config.toml
n_layer = 13
d_model = 256
d_expert = 416
d_shared_expert = 0
activation = "swiglu"
moe_layers = [0, 1, 2, 3, 4, 5, 6, 7, 8, 9, 10, 11, 12]
router_score = "softmax"
norm_eps = 1e-06
batch_tokens = 262144
seq_len = 256
train_tokens = 851200000
Below are experts of layer 9 (counted from 0) of a mixture-of-experts language model. Rows are named router (the router's row for the expert), gate (a neuron's input weights, with its number), up (a neuron's input weights, with its number) and show model dimensions 0-255. Each number is 500 + 40 x the weight over its row's rms, rounded and kept within 0 to 999. Numbers have three digits each.
After each expert's rows: a language model's description of what the expert responds to. This comes from a sample of Wikipedia text that the model never trained on.

# expert 34
router:499533458495546515408553544501437503541462542480466503517444481435432462563522517530504421470467523582544553423520524558454476443492507557500499460539538461435532450483538519488522493473534511504467489530505524512561445523445454516488529580457560510542537457496536559454469542539572486534520543463513486501486496519494428449554433495460558485538404528470482482434552493511470461518512528493473513554556457547544433526539490577430474504557535539518508446493545499480528498482486525505453523534515482476572480443575520575452506464471446474515567544505455515508550481478518444454550460514552547460473430558562565544525505492494541518495479465550504479564449513446491518552442539441471475546534495444464497534544532483449514543512533562559538564561494569474520468466559513
gate0:552551576472552464503505498488512473525548449471476484523516494560477532535464503539455460580450589506491506495498480510484542573478494492458479479497540510533414517521467504471493470541536501421512532535442544578520540524501450533504568542487517561525455474441523471500431536476473447475576494482439474474566459458486502519437460510424538527479535416489530537466470431509502489580453534470524498506452501570580515451419515511501553461467520464523476491484551478568479492478520435491385538558471444477530580440501471486493559515496512467486489497479550510516516436545495573527508557491473515516483407504541471517532498489518534441486525492580579632463429570551449501480493441558520500500499493521501513464471468498481533524480456550492529474527402487466510504565541477
up0:458492471484436536582470497520522588505507530528545513445438496472507493472563539474548523478489420491518477454506449517566441555557503539515495547502447497487531486420538511499526501405503564593524441467521421481528529457518514508515524455487502444482558497525502577454588489479499456488469497583505506486411485587562493497570568422598507421511441533499468470502471570531509504539523517527507516476520540471465492522533560498525461514488521469432501497506440497551423568504481531448545470447506476515540484505471541527483460478533521568544467557519450550494491572521555517536564522480485526531553565458529479548538508447531456451487472511416493461465545520461531520499453460498468604480508493494569473543473510510512495485475506475448424492452559577488523480485514552
It responds to: Quantifier words like each, same, top, the, this, and pipes before goal-difference columns in league standings tables.

# expert 2
router:428549422526555535459562485472445464519455551515476502541471499442485486507517513542507481453460536558519497458561494510480419471505524534512477508520548477455534469515519492488515453452590573487470511574546468535527468534465475516445494545452563525544506469551539565432501509550553475538499550491501498406523558490499453418532483461470525485479428510453497446457524493503513466542480505511493493530509464517527479501554478574423474450508548535545475444445548519553551506434485519548444551535450463467543465459575504538488530431440452472581519566504470509528593467480520463433573500578531544479434489541513525536533577449473534527460457498515484467536490518431450519593474530466462450551524482471441457486518511524454517486467513523544542532568446544500504437506535545
gate0:513577543544473473466516442462519516494616521517466457534474476500568542507530516631490526584489577516506482500496541517505472498554499511471501599528487470462465519479508481473523482474538496426508544519428562552458549551578458499498577452411455474530455504458477450487464511525508470467539540483453509535535471484527515507499449407481484535481520432536461548453493491519471491558452527529465454517542531515495535476472492508516499511489539467487415508534511487553546511478498507431511588435514476481622498441482519556412502542493532480465457507463489512487536368545469573488480433504504510522428479518471479484498462515509499466515508524532537454524454616500511432539455505499446514441519484549504533499469495474527496478515443562494437492560490532473527459537546568
up0:461472478518476538527565467517555489447501478514498515402590453499507538496466472519529511458556455419518445458521570533495425474494503488542488550491496476425497522524543460465501455496518454596500532465592486584523518493564526450557488453478491456552512543491494498468547523494514484469431476449507495548508469589468508489520532508587491520520475496505430525559516520514481527494473463510479527495452542469459569458480425494531447441476472496481526441412480520461484528512448525475492435477556432528555446460434573495513473466481516469507569440508423542532442507511554587545480577540522514522495601442481460571500529454567417426442473537545489478527503520511517475526502504525503510511502507466555464519454495467516577510507508447511444542476560501529478506508447579
It responds to: Inner word pieces of proper names and foreign-looking words after a capital-letter piece, such as H-ond-uras, Sw-ed-en, H-IV.

# expert 24
router:463547453534554551434516524458455486544475556452487550527441560484471487548557555514495472481444530564560554432527492515446470457491534553547458540523520479461512467481545532488537461470531575546459460533533470558529457512419472520468518551472546523535530455523549517457463525546566473566464533476536474467555509548542472463557446478455540478560459512443447488469535465537458431551495547499437461571508462515535474554535473545461487465515539531548463482446561530495531485444451550496485552561481505458537456441566552526460539479446454471526568550512482526558543467465547467481522455538519570480444456544534510516513540457459542524439470434546458496550465546441473486529470546461466440539518490460464447535532511541461441511482522523528534546533476510441520447450568538
gate0:489515515493558464481547457492506451473514453551461499530496479496507539499476434578473444562461593465521543428442498487531524533501531490474573455530502466496463478543498484501525426531516554423544469530488569586497531528526524566484489503453476446492494569462480477475546572562463477456616622496470519524478492546505564489477423472463523467436517422492482531477481509473436442557442562460556448528564566514550503533476505502469523542472486505456421514501574503479510489461485451490479544448444455404537557444441454521510519497536524508506560537427463514501527494560532525521455524513495498493476437472529499478529494504496495518488525575578507558458442598473476518468488494561458497496461474493492523489557478466513518466506517536441464439461439454474519450463536491
up0:389473456516493494527490501503521460485509541537532484514477571506474453476460518480504527441523415531442429558578471517526487460555510485471407524500515465492482466456490439458510569506480493604495491433510395514547465479502472461479581470507496489480520415499462524478533476444483504473425401517501476469455508522540543457484551494541514493587484521550469508535526520550536554479519445543521613478447482531572534482529434522582501443478477423517534465446451494612504523546464517486487506539527483532544480475516510498494431457466515489541544492552440509480530496538471479424501541526514550524582526494496487533456576477539464469412485548476485480469494439531552490534481504511550498460472481480487509489447579491547458531493485406475508534484514503455456525563461526
It responds to: Commas, and, closing parentheses, quotes and dashes ending a phrase or appositive, e.g. Jedermanns Fest, or (2015), before and, which, who.

# expert 5
router:468526454511541532449540563443435451528442522492450538512441552488475475592552550537531458467449522530546501462529514529478485502523552514554439538562586465488507462473564536495564469484538587526465468541534483539523497526466479547454502508455531551510513456521525504474454545500548458537497545460548469435526535560545495455520451471414542488529475526462493472464550449532460469528516572441431467531527437511536462517536467569455480434528533542522443438463546523482529462464485526483490553544493463466566466457532521577448526461436464485543535504519450558532519444505526454469502453556533572478450459540543534527499511440488565574458450445524478454552469540447440464552455551481441477535501470465471452553515527516491466529512514500515518549570475513456493467437546533
gate2:527567523452533476535535460462499528518556469584500475474494489492514554512424460507520514478491447504555524492485496452552520468461591518484489452505453453537437475461533561533503499492553436464532458517552569512515519403586478468481502506507442511515545435480504529395537510459553415474520537498489500476572553483528529569521463535462532477478479510552477505490558442446554538500581492466517483594490474513417508474516451519523440442474449513486491451444505487524529506422479487475455488466473480424536493492539487450458559514460536602499505502490513481488531490482446531561436466475486510462445481491504551424469441507508482516496432450517467491448596596448545559575561567481495498547573522491518503536502545483466559533525519511474513463517488569480514465435513482
up2:475484537592519539493483557472510535517534440513470501542496457561478499486508560522468449577542517539410498481451464547514476449605472534442537503479495548524520556493502463477578551553501473513466480556484557529511531483475487547534482558488476496484503518464550482455574564548585587504522532482446500521428516463573468502499569476498466496493502595527472486513486467448499493442527490516510433466558556535513576526486528498475528528538495529510505483552495518565472403551499487537511521560479522552457528498489424427480454502541564467505479520504586543485542553426531529509518488479507386450526482484488568487544516503466531455513494526522585491497446514483516537520491463564550478508495531532543589536554496536472483515488469489501532394452505525543455478556589440
It responds to: Articles, prepositions and word pieces inside French, Spanish or Italian titles and names, such as de, la, du, le, et, Los.

# expert 18
router:473515447527523533470574566453448488553481560437472538515500516451471474543515538525516451462475525525555542443523500509456465442492517554525479522561571474441539479465516559527532449443519552498472455527517480505545456554433439532487495538435535510566545433534530566445473546526584451547483547469512454426516507518544489484511469458449550454520454541467490468443549460508441451536467560449450429535508466528548433518511455588468465457531531554599471483444548519482531471486456530526481573573484498471545464457526536551480553456476445470536517566502464566517513500469499464475509471512526544468439428528535532544511551480500534536484480437572477457516485523459468484544483506484467463567500497482470432521526528563469477534458544541520576514548483548452484466458534517
gate2:505533452498454548483537437460516522498518549537526490455513448496472548520500522496469435498506477455494461511577488458528474499504569568499523459501474418441455540498586512491531533438488558488418475539446538490558570471504459471487437504579521589483454450458487462497543505464576469561520549493472495527522574519544504494474434453477437503498507556505488476495552536489523584558580462455505439541501464487426475526503455519521444479532479511581451448522508471530522482510396528520458492535482459460475474491508468430494524520554496451548503486449522450424481484574527485517487468518500518489513464471519524424463424445539515589521444504515449430450579560527493555515505548444484514583484508538504497528548474507503504539508551430594520451493441510521507466436534476
up2:464544465509461522505524468460510517527547488501510452517547502544450510564480542451535411566512434547517472576563478474537473488485509454414527515577462504518551488468554470487502470485490506537525500497516500493538490497504473514479443471446459564444445439487570472483517554523548493515487518452437432471472468486548476469474569401483480486481514573504504561526514419448456487559504484552541440511527524527509512519436537519543467500495495457573488416459490461502469492535373422479503458607441457512523532436547467510449483510521531406505439551503531490499544477509476525537526517535516498460518388486558437509547518416549539469514453471443527544461494525569492491523509516507462553505464470505517497550504524506522447544488455491517585440426456488553553516470535482
It responds to: Pipes and digits inside basketball and other game-result tables, such as W 81-65, "21 – Jimerson |", and coordinate seconds.

# expert 19
router:462520442543558523448531569429457450518453517450463531561471524455444472541534547514512482470458531561526527440535562554465468456484555539498493512512556461475547446457525568477547462457542556513434471526531492543522453530435441536456485520430526534547512459521518555486452531578542498553479526486517423462516516574518473467548470439447533497525485538461476457477530490510446472497511531460476478556539474559529460557539434579488491467564536505537453472467557506485561471475430531498476525526515455453548428479557525538430572467447459450571550562549467528527510461466572471461511459521526512458473444512557556538507538443493520530481472461543475442522502541477461512533448537463468455508560476490455458500539530572435456501466520515520535527519468518472532440432536509
gate2:509515475447473504494458520497405528429504507543500473543485484469485557520540559474461511503520494516546501536526531542515507501393538500549465463481491488514530522507541511551531515514553486494431490462568520476472470414542464542468517515503487571497514501471500475469481504487527470556441532491499512480549544548553389532494506415518512526503480581522505501507506556502451508450518482476482537556499488580514437500515451508438474496465541507454447500474528466461538405436471564510444532505450555433501497520614497523531454556557504541537442531509555476469469454509413490501506467423471461455492489492482561503520449516529501511482409451512504396509533573504501530549526555503528440554533578515453440609512544586443514467513578502479547438565526491522489445466477470
up2:435526536478512470505442496521507470478620523511477433566504471485523560537507538519561539485502479504448531518472519560529453465534564450447463494499442552495490465468558490464554529547491523501452491494506488498590459468520433516484578502498472516502500512424544468515496575554519506547481513442483496479505463586553467526493512416536446578505457483545513539485452492443409478495509502477547469494503505584539441477494516524485484521504481479521467492490613467475416379428494520442537516532509498459475581519503496532503488552538568484500398527553544500493508433477470507455545473469455470408515504462474522544557511501508543502465452511507542485502450534535528554478544560502567503505543578504515473522556579607440480430494520514482475467500448475483544472519495507
It responds to: Bare space tokens and table pipes right before a number or year, as in Total: 1,953, in 2026, - 7th Infantry.

# expert 14
router:426524462514516510476544550470442459525445536447447578508422515501423478538551513527453448438454528548541549511517539478471497445488548564493460512552546482479510492464528506500556466452546531565491478516538492542487453551478453502471531511448521516593548417528563499452461551540558442594439534469526483465544519498487477491533442508451567464491417518497444446461586479532443494526502563466445506553517475532516442539551472579450493444537528521544459461488518506472558475466462506497464558542501445456556461477546539567444508440437464479555510539518464529530531474481520455480508483515541519451486427519539548525476527429483534550472481458531447445538461515492446478536482523478470475557550469514452497523534559538491470522477558517536548519573456496446505476459560502
gate3:514484491521558550478489499481498518489497481494517483512460519526524465546543522552482507496497494500533535424467478498536496495446520490587547438518504488472483599564479529458496493425529522497456513520513536587559475407490475474472478578471473480519512505518524467456508431569541503420506490487516466535492470480511495522515456422546491504567461458444429500518434435598530557599512544518491476510557488494458534603544511504492474435477515567552466452432507475411499530410557436478492547546484548560477404542514502469535509485476481538553476524524533470592504469535458453502444448538573519526509484523519461447513395466539538462420502526483489440529501483446468498486495469434562482503489473472494470501431501523502514464498444471504568440505534589474511482558512509
up3:479472430405528443564486497519513505499457506539527526470502557497577477564491478514450492491541523504484507548548493509491478487387476497456517500549489412490458465471519421526460505519454512501536504534469538470512537575460519477527448532485528545498528527447556560460521535494503476506492538553502524540430447510338417552463524500425464462477510491579479526560434496442490485447520465474512434539501418537475560498512595505523463440545517399403470505461478516455468504477520503444456494537497528520534532495606467526470504463553471421521445502547439500475473564483502536501505474502504520558532441518568531501490544461503541459448466460538452527435524478468475443503508522475509597449501498455505502464527443522533474554468502465495502481501551517537506483497506547
It responds to: Space tokens and "the" ahead of numbers in sports results tables, such as Round of 16 and times, plus coordinate separators.

# expert 25
router:451514476531519524436550521462457462514483546474449541518475559450463468517550568532518504480441533558529562471509496516462432460481539531525492518534620454447516457485538553514566503489550532518450485522563502545517489539435443549458544512483552528506580491542532523502487550520552478539456535473520473436541542516546491475541447467501556456514452528474488464464529434518473486538484547501461454529517464574538478510556463590476495490521531519558469448482567500475530431466439567533452541508467471439543418472532517538445495438469464434496520562535448506512531515474518431448524476568534520496454488529508553531506521441451541539456470426557432463514486570446447499553460516514463485554508464480453475530503561526467471556459515562510554491566466535491493451444577541
gate0:523570585508557476440471502455462461485505492426472572609500412517566539494488476556469478528488529519500477487443481505504573497521520529424422462512459562471503456502433536457520481487561499498473589504528575461506541516551454452488549538479491509544539503398499554483501493509451535459527523442520436519529526508514545508464453482399510477505511400554549473499512487501557429588471548480548537485493530585476518465487567517503488460517524499453477512542494475558474441513502481507491538514524481455556516430486456474432606520485519518463512485493445542453497476489469502510508529519520586452497477551507521500503462517585521453438438559502532505495475546476447522478538464524537540460479439490517515548467491459466523487438462549460476481473493537484540485550619512
up0:480485491440484528510451473468502546522443469568486542496529517497482536524424482605574541427499457415500522519535468502581506471490524454459543477491497468440436574492479495533503441554535513506499466419501458592557478407507585443523463522449439493524416493456491513430531509540512575495500559502501560545450492578491451505562515576443498437457505601561420530514482492534425528501507458508540478486462410452538560479473528494497460499431457508487550496452438554496499553529465480462497515479520470440489526520486533518530399493445461465546470516485471576521474527508464482480522481498490474495502488380536501526440505536575488449497468534504500507477500478472510509528492531470528510513568526468495539474497522477481469482548518464472523547494556476450479469509426459
It responds to: Opening pieces of Arabic, Muslim and South Asian names and places, such as Abd, ibn, Muhammad, Khal, Ale(ppo), Az(iz).

# expert 3
router:410541399541540519447540522456424487520426506452483530533417563440458494540551512581530438490489536505549505420528542515460460518488507514541466529559543464457540469475482570478607476503548531499448490545531448505550468579445502511488537527470534525539522503520569576444444562515529489509473545486558484440504506520541424478505464474482514457512448467455446499460502463511450483528534525472472491516487479546549480529553453581462501455541558519544488442458525530483546450432441518495502543549473440466528509464530540551513554441449398501569515552514479493555563497454552431492544514515556555460484480497538533489510575480441544492439481464515437481524494532497465506496473531492476484547510480466466462535515547552497480533515541547571524554502453522467480493491514550
gate0:483562472445627566413566473453498491537529453462443533583419514523506515505537496488463455505487505500523500501467477513510502530460511517430437527548441477505495532468403466528541455454541540518495503506519501538465486482502455461534574484463515519442499532412467463514539544451458500436556503510508472486516433444566462541498500465461503486463475426430432569481493397575439501549484474461510470445503558518529554520432520508469485522493575494525429489477482496546480501500537512500468600454450458456557396479457459487507476466551452493536487441518550492505532482551473550500470470463518474526460452565557445473562441563520499493549539520479512563489527526498507485478468502511512465466554441524469471495518491541465521462466527590460477508524492546487497572508549552
up0:463497429515534574543519562509483543539490534568512498469509480548489542516540511527552559415509444459472481540534436461543498540498511542517508478562520497598528482533541474477570498463444548538497434560486448554515502505501481512504508467519481466522477492511406488455479488527518504460483483537464455547508478498517523588533533505505517451502432464528487473513470490482557502476487468439552549451503519516525540536469527502496450421438503478472534491485454485492463572596463532460560537475445491492506390474488540570519465543468464513540542493456510559457571521509547510543456522502519450581501553465470535470463521464492472460491445457516534502541486455477560539571499493487562536431513469404510507519531548508453503492495526415491430494582578558466393483579423549
It responds to: Word pieces built around o or u inside longer words, often after c, b or p, such as Gosp-od-inov, ped-ophilia, hyp-ox-ia, gen-u-ine.

# expert 29
router:470558460512545535471503524457469471530478539428447539514462509435501458539514533539507459477445531567559529450548518515445475444525518511502478569546559452452521445452537518474571465482515527547482489542552441532542466491494487561485543543435546533504510478538534553474441532537532438540488541437560430482524517513529472447544497470445556441558483508433481475453529482532451446532527544478475444563551477533521497525531444560449487462544540536549443429421529540474521461448466527479460532562521467456539435453511528542451554435480430489544527560507426557499517488488532457420518423544498553452467470490548544516509558464457535535473460485523476491541488554458485476552495566468486407493504474480470460544538526521452459527454534532529501527545489553451507476450549524
gate1:439536447539498487470488534572475505610489442473530541485481547540580469522540519472450515485485468492557459510475536468495458496520500474469539541462486450458595485483530552514545499534544511478398552449511524484484508518427451534457430517433571563621466520546485479498504507462513488586530510556418445527505456562582517437510476498518518458446416564503451440466525441491474510500532491513531492536477506483500563557455538530498485484501601505528498562414508482512549450540452497487500474547580513486529500502455511498544534437545486540511444518483546514502494437441505539534505519517501498504495493514496554475444582507495478470492481491554497464519483506475444477443517583480462483499497485426481473462603571505531458463464499484490499583544439511514527444565479536
up1:472500492502486492501529507527520484518510507598446466555509511463418444498523499517550488537553452461531459465559508532449455526481455520497546459487533583434449534463478565458462481497482458538483460556535506492533536518489442550514569446525435464461474426581588458420563529488515547519510432446519500462494513500362433477473506486464494495508477490397492533557499546499479495516503539523488506466531445506495504467496567494543481524521473529502541474574483479449448510484506466479508504418466518479519508593518508531456489502501543462574515513515567496520548514511487431521527603517500534539474507526513501532413560483522461472547496454497525487501467410521543476482461390499488543496516489523505523523457459544579467482486461420482519578451589479465411500439495505
It responds to: Dash bullets and table pipes at the start of infobox or table lines, plus country and kingdom values like Animalia and France.

# expert 36
router:442540454519561536454547554463443469534452534457449535530443538460463455529527552533475465475453538545537543452534517513455458453492545542531461523551557462450522467462541543487550476466545549529448484551540470530537471548435472537464513535449549524540544452541535561455448527541569467537482551477525462450517517553526473463541456467460562464527443532471461454459554459515448456540508558479461461554544455526552464537546460599467471462538539532556469456463546523486538455460450529506470556532490474454557451469544526536461535456451453464560529547504451541521540483470527462465514462532550540458454439534564538534511547451476537538462470452548467475532471547454461487532460538478450467532532465468458439530539555540470478517477550544519535538545462526453498452453537542
gate2:445559510477562506462444480439436506529522445533465554458485468440518548558493490557411481551460527564519514459473562516534425457494542517527533484527533524511498505477583496565590498458533488462447491522442519556491474429486446491481489495529487565490463482510540502477439499517553458536550534491487566549539471518537516448427520474462458554430529508543493427472505487515488542552499524489484428572536463459523517511524473536508508515525455486563509457475573486567518428431527527512408522472515574456507542575569489456505486508530498512585431490525448489509515512533399547520519464448486476470505449496511506475519548474498532503476454452552480491491583511480503535582493602455513437451574543432513465556538526502441516454494485526531483452471536513508532474438499473
up2:561486532503498467468508499504487513533581483511488451575540449500521471492489495567517423451531518525502523574478544490527575441518498483425576505424520518553495479453523495481574543561473461440553416443493526528492530522492481487525511445422414542497564455503520473525567561506492557530525543496564502499470497510539484550494438440458538483486499502494487519490580479502503436460440476529421442532559473521529484482465542509573494517488555520455563548548507490504521433502559420484534499556469459557466517506553469494484485500520548506494431576505469479532513463522485506488530561519549478549442594521486512489519504482521572557535483465508534536497397522471517568533537440544540569502532562556515518563493574476463544521517470541494524453518450469484523490504626526
It responds to: Surname endings and name pieces in rosters and result tables, e.g. Tan-aka, Mu-eller, Reev-es, -ović, plus New before York.

# expert 12
router:443539454519562537454546553463442469533451534458450536530444538461465455532525551533475464475453538545537543452534517514456459452494546542531461525550556461452519468463541543487551476467543550529449482551541469530538472547437471537466513536449547523539544452540534561454449527541569467535481553477527463451516517555526473465541455469462562464527445532471462456459553458517449455540509561480461461554545454528552464536546461599467471462537537532558468455462544523486537454460451530506472556531487473453556453468543527534460533455450452463560529547505449542519541484470525461462513462532550541457454440533566538534509547451477537538460471452549467474531471546453461486531459539478450466533533466470459440531542557538472478518476552546519536538545464528453498451454540541
gate9:531465489487456475503513510522488515559478546455493560534456517537530484487477509569496456557508527525508425478454562486471438481452555506503561539517582513445490458476474536552471507535558514529447457523511513550518519527487523582469504481555516495503536421512523548466438540484493419547526484495527523429450446525509411528465421493492516434447470502468517501422499545603438534551545487466447445532473532480526529513561453519517463522494476423534522493527474565491525532539488546522518509501438458482482434523548491439601491478498470488490580505433452506552531545480511372433538583556490451518481544439513495507497502498467520530513550493547569493508474490586464550620502519455509490489538491517510505499450447492493493572461493506561490520575478510468576471475509538
up9:443471554474531503464517506448521506464483524423494430454532469466481479490470515487438504463514490513519530465408438522488522528563502478472481531478470494523518505538469536459520468487452494498546547468550470490504494541514460503587540520521434551519525530506525525497513471514570515451492528512512417566546409575566555519568567504568532504415473613515508514500463427375527479475524536471629580544511519484463477504510538515459555535523507561506545519547535516530477496495490462500464479476541469458519542433435452551467504503463456474516529532501472617465469475477465472534471534553526479456503492527462489505462516541566521453524508623528554510458475508473546431478485503531492459473484499506472427519480472515521583491503560467495482548484560429481498487567503435
It responds to: Pipes, semicolons, spaces and numbers inside tables of votes, tracks and results, e.g. | between cells, final digits like 47,02-9.

# expert 30
router:442540454518562537453547554462444469533452535459448535528443537460463455529527551533474464474454539544536543452533516514454459453493546544531461524551558461451520467462540543488550477466544550531448483552541469531537471549436470537465513536450548524540544452540536560455450527542569466536481551477526462450517517554526473464540456468460561465527444532470461455459553459515448454538509558479461462552546455526553465537545460599467472462538538531558468454462546522485537454461451529506470556532489474453558452467542526535460535457451452463560530548502450541521539483470524461463514461533551541459454440534564538534510547449475535539461470454548466473531470546453461486532460538478450467532531464470459439530540556539472479517476551544520534537545462528454498451453538540
gate0:500557534466547481504481495505523473517514507491501498570485450466554538459481488512434479533504589461583516498494464471529536497507513543508410500531496464517474498520420454454543528475567562461490545459479494559424523530474506417428555484435474528544522511441439490457480569506440452433612525487537450500468532530516514507529414523464501483473447452462508550419516496542490493578473486556453532562525497545591493438479556513470527477470448480489456516510454511583464473487560490476484616544487493490514525418574533544475580503507545473476495513477540480515492448493440592473500538487504556482471503524528470514515505485564553408460508493531586528467450561469482462506479425500490508457520465479504486494538461542478507473551534535419472473488454495469506461524568497
up0:507504477537496525511556503476518460483418445504563501491475500529512522502549456561520511500507522496484445552529409466591472532564464513450505551482500457521483460533522477505504446499455511517478430487532433633561554459531498377500482535471523511538561459508470480461550508553465478536449508511547452534488515572542454464501497444549477498418513592504407494567530493524538490521529537531495541515412553531501544504467496506513496446506487498488546491519402492509526541470445478525520465401465465447513506458501548477535457540542390534475534519602510568528475497491506535491487555498487521516559494487533545496469523545462499494491499490462497517557522499488555516532493535498463540556535463528521436535500504457498508528523561395524404554464589464529482435509471526
It responds to: Equals signs of section headings, the space before a death year after a comma, and non-Latin script bytes such as Thai and Georgian.

# expert 39
router:443547457510568538460547560472442477532462534465453534533448538463461449521526543532477467469451532542528550450524520511457464454482557545534460533550551454453516481464537537496544467460536558534447484558542466527540474560433473534462512539458551523535546459536539568455446519542563465524483555476524468447512523558534475474548446466467559453537444540471450461465551465518447464525508553473456465554539464519550473536543458596464461465541543526563474449458538523477538457460445523513464544531504467456565451462543526533460531468447452460550535543504450540517544479474530462464517460531549537465461449530575542540503540449482531544461471443552461475535469541458465490529462538465448470540525460461462429531542560542456479507478549539518526526549456526460490452453535546
gate0:508567527495574542430586469454473460505521475428425495496501490555540538533509460506419483475487582547509568502494520543535534544565503512403487483533468476515511502501407511535544450483567513463489505550532535591479512552502497508546544539444513525587445580513508446474484470522506538481585519543476495532511525485487412484518461530448440502469462442455535503487486519522473482588450541476498465499494524477567482435523561515486526528515515490503499512577489526566482466487492483488406566453444427462486506456444503483503514537431439566511480443537500528489565447513585494514522476502489443457457490514503543533574525556494468560480495475571527513465519535495520454520496500443510488458572452452490470564516526609433526484470542502520477451524502509484549490459560474
up0:467477464470457503458522452470475526452514510521511517560482572501532484519510477551510535487487443499488456494467460554479461563547458492471478518523518424482467558481514513436536478505471529558478504506475495554512515505469555495447465538437464528530496529565494514425510449519467459520446490501499526481479480517597500500547509433454554482490474525482401438577474557486558484517472470554456533478462477490522523528480568512501475484462533436446536462432439525478500559568508546526521415519477412518580544523487576499499414521543512466562505521513471563515455460489563514533521502589533448524537554440519474520469524447500426475398494502524419485512460455557521470580478449488528556523483478435561536536480528528500487512499494380487445593509517483490428548549459533
It responds to: Middle pieces of personal names and Latin genus or species names in biographies and taxon entries, such as Muls-ante-us, Font-ana, F-aye.

# expert 16
router:429509446468572481492510510491454482553472531432483529533453512507468490526546535555467454460475558530580476501519563496441436483538586552508497555533509427479523475474534509495512500449555545502491520520560484522536462514446445503478497527431548513552500487561532553458516519585514463563464532466545434429541574552474464491495459461492533469512478541485459495441530486531490456574504513427476483546523441509563427546541496601498495498558468512552481494481531516468523496444459522495460568538480498450552482448548523603471485484472464423548540508508484553542528464449536468494501491533573568444502480566525538567523582488482520502456448484538444522537534556478463503527453559511510439567518486423415493517525519534484479524519537553501551529573489530467470442476521522
gate0:466543525484551478486521480476463547529618474512454470564516451532495528587453572469515518518485526508507497483500524534528471525444529521470501479501501483476445462547487493545534451532532556465512578543513591548502530485530488501471565472490512512554452460485463496537487493494524483401525502493427487553539475512504476479459490493490529540482464453432497488480415455492444474590450466482523531497570527564515520499417506507531503555484551558516451513557490485540482504518497452520466619412512469502536461404469491488489555539507496523490483481519458486494530446555490598545522543503559541507492528498460453482484468569567508471556451551520569559542481513509478506535421457514506469488537437560474492565517532496485513385478469573429502516508473515398538407502543515
up0:475505494469553497527521530547557565509529480543545506461441489484504472491490456595547553483501496495530467444471525456531485510533468575439457523474520477494507477516478515502514477459535518583525502493545385555498499420504570524474485444487488481571532534526505539525436495503469454460418507537515570453471500496491570456585559477546537504521498475512451504553546531504532468579538535515566509491505560566522540512526432506557455480462502512401512477503470530563495533589421480481497474445447486528537510449519616509573492475515454514536532499482405545543507591537535534505446504469478532491503580527559440517475494468508535480547466453482482468521483511473544580489525470485491519446516507440506479500516509509547555526461538474463405531493558516474454551487455602
It responds to: Short letter pieces early in longer words, such as re-or-ientation, prok-ary-otes, cat-ac-ombs, conc-ur-red, and prefixes like counter, mid, cross.

# expert 4
router:438522432519502571442567559446430491514470527490456503482459537475499492528527524530469462490444517546565527444517495528473497498537547547541455477544553481474490469434518534481564468424537532500485482524538471510526485523473452546456530520441512523538516475528513552449446522526553448503512557478555508456550528554549461438556475469476577466516502527486458462436535477547463487509516538475416471529479473517562455528551448583495499482498562510547475471420575491473539464475478527466484565532463461471537475440538600515513547468455439494563560580493434521504533457471487491480494438502520569446479454545501525493542511470480523490448457453567481438567491561458502483528519514449448493525530454467416450567506573532486492544458516571493527523531441573428519467481510550
gate0:505556502474537473485581493510478497499536443500468485531527466545498580554507569548450537582524491511463508505516471515526492550550538487482438472548468496537466527503496486560495478450516537542520513556511450500526532514491476549504531528441494505490473467532413475498431497407444487470618546493463472535492497467491455435483464480460536530483518474486567505479518479516472454554492540381440500432540516459534520407511514520548480466481570458517440441532451500571505500523496434525432513446478457473569513537481518499528553469543446519533533461483504493543553456546547554554536496552492591441469497519489462464464506475555523415495472490544516530415479586542483482443515465501414512499555434503467390475526548480494523532486448491470464493518484530401550506552485532
up0:407486557484603465501530456583514501501478498498496476393511494532513519514473527531506561477475425493465527491523490507552442545520499521452556474501506475498464584468535465490556554501459544530496375479556444577540524423512571481483513508508495464498483514519453523453550475534566481536489479500502519513419446532548492556513540485526520469498466591507461499542501523502488491476607486421472532496478497456524452487472449515550501431485451452479473530439447482520548517497455453499460525534519480477607512455501545491528466456538515484513543525561495529516543545524546553491527531521473470502521490502507414540489494449550475416493442509510511472517508485531474531471462487472495525543500435492546491551519477514499517508540462426481387537469564574457360498518430530
It responds to: Middle pieces inside proper names of people and places, e.g. Hann-ib-al, Rat-cl-iffe, Joond-al-up, Oks-ana, plus chemical pieces like carbox-yl.

# expert 11
router:473512454523583548470531531504490468513413513472469530522443559456494458519531528569508460463481529556572537465520547538469435471506541531504446550507509428442555510494541512488523487467522532545471458536558459562566461529437510586470529529445550531572518462545530539443454538526547487548490517488530474468493540520525485484504475471485547431532431557486446477439566466521472475509522543487460472518487404555549476548552468568454494444498494529536424460472550527464522484496464567529477540500479502432527444479556564558412562460431442466582543565464445531514534511483517427482517485500585541531465442540548520548508540455464518522424481495546487474534458503458467471494458510505437490521554465446456467539550524518489478520485545498527556534512522516446523490510551532
gate0:508530503503537534517535472487485492539539501557505505516601442507494523530515428532492493508458538521612592467481507560446542472476528429473470468473513557516463532574447522545475506506636522456506574502531586560473501496551547480517512537482530537456532573504487506463514516495505472468594564510527451510511413494524511512465488549488555431518461465514552530502486461546404426553453506521528512467510529478510487488478555508485517487473508519520451534488492477499444500466525450434497587550463435497540480458526461511554554522517473556469483490454558546532583493491513596515486452532539521468425475533481477529485490535565566462504544521592519513489506519513508465503497544585466575470547508581534467483468494471490552536464474482510502565506459543406521429497489514
up0:510519480557462532512546460519479529516546525564563549512621455503483477444549529534591572431442428481473510515547499492472453548572472569434485490462549529514442505535481494453531548465485525522431497460543474487538499513551513554419562494495514504490539537573520513445494490582470408491430488478493540512485476477559545518459519532531549473480422483506479524524493462553501473563466460470507584491486561482590559521491558497562430457472487499494485444482465584475506474539522478452544451498537443527557505465535526537498455539501525541472503512467536571521473605526543527488551489511567504500506531492525505531454531515499518457466449538504517512554516502458520453482538507541521482477553509531514575480420456460471502551485524403511517518482539477505486548557392531
It responds to: Mostly the word and, plus or and but; also word starts after an opening quote in song and album titles, and the Jy-ut-ping romanization label.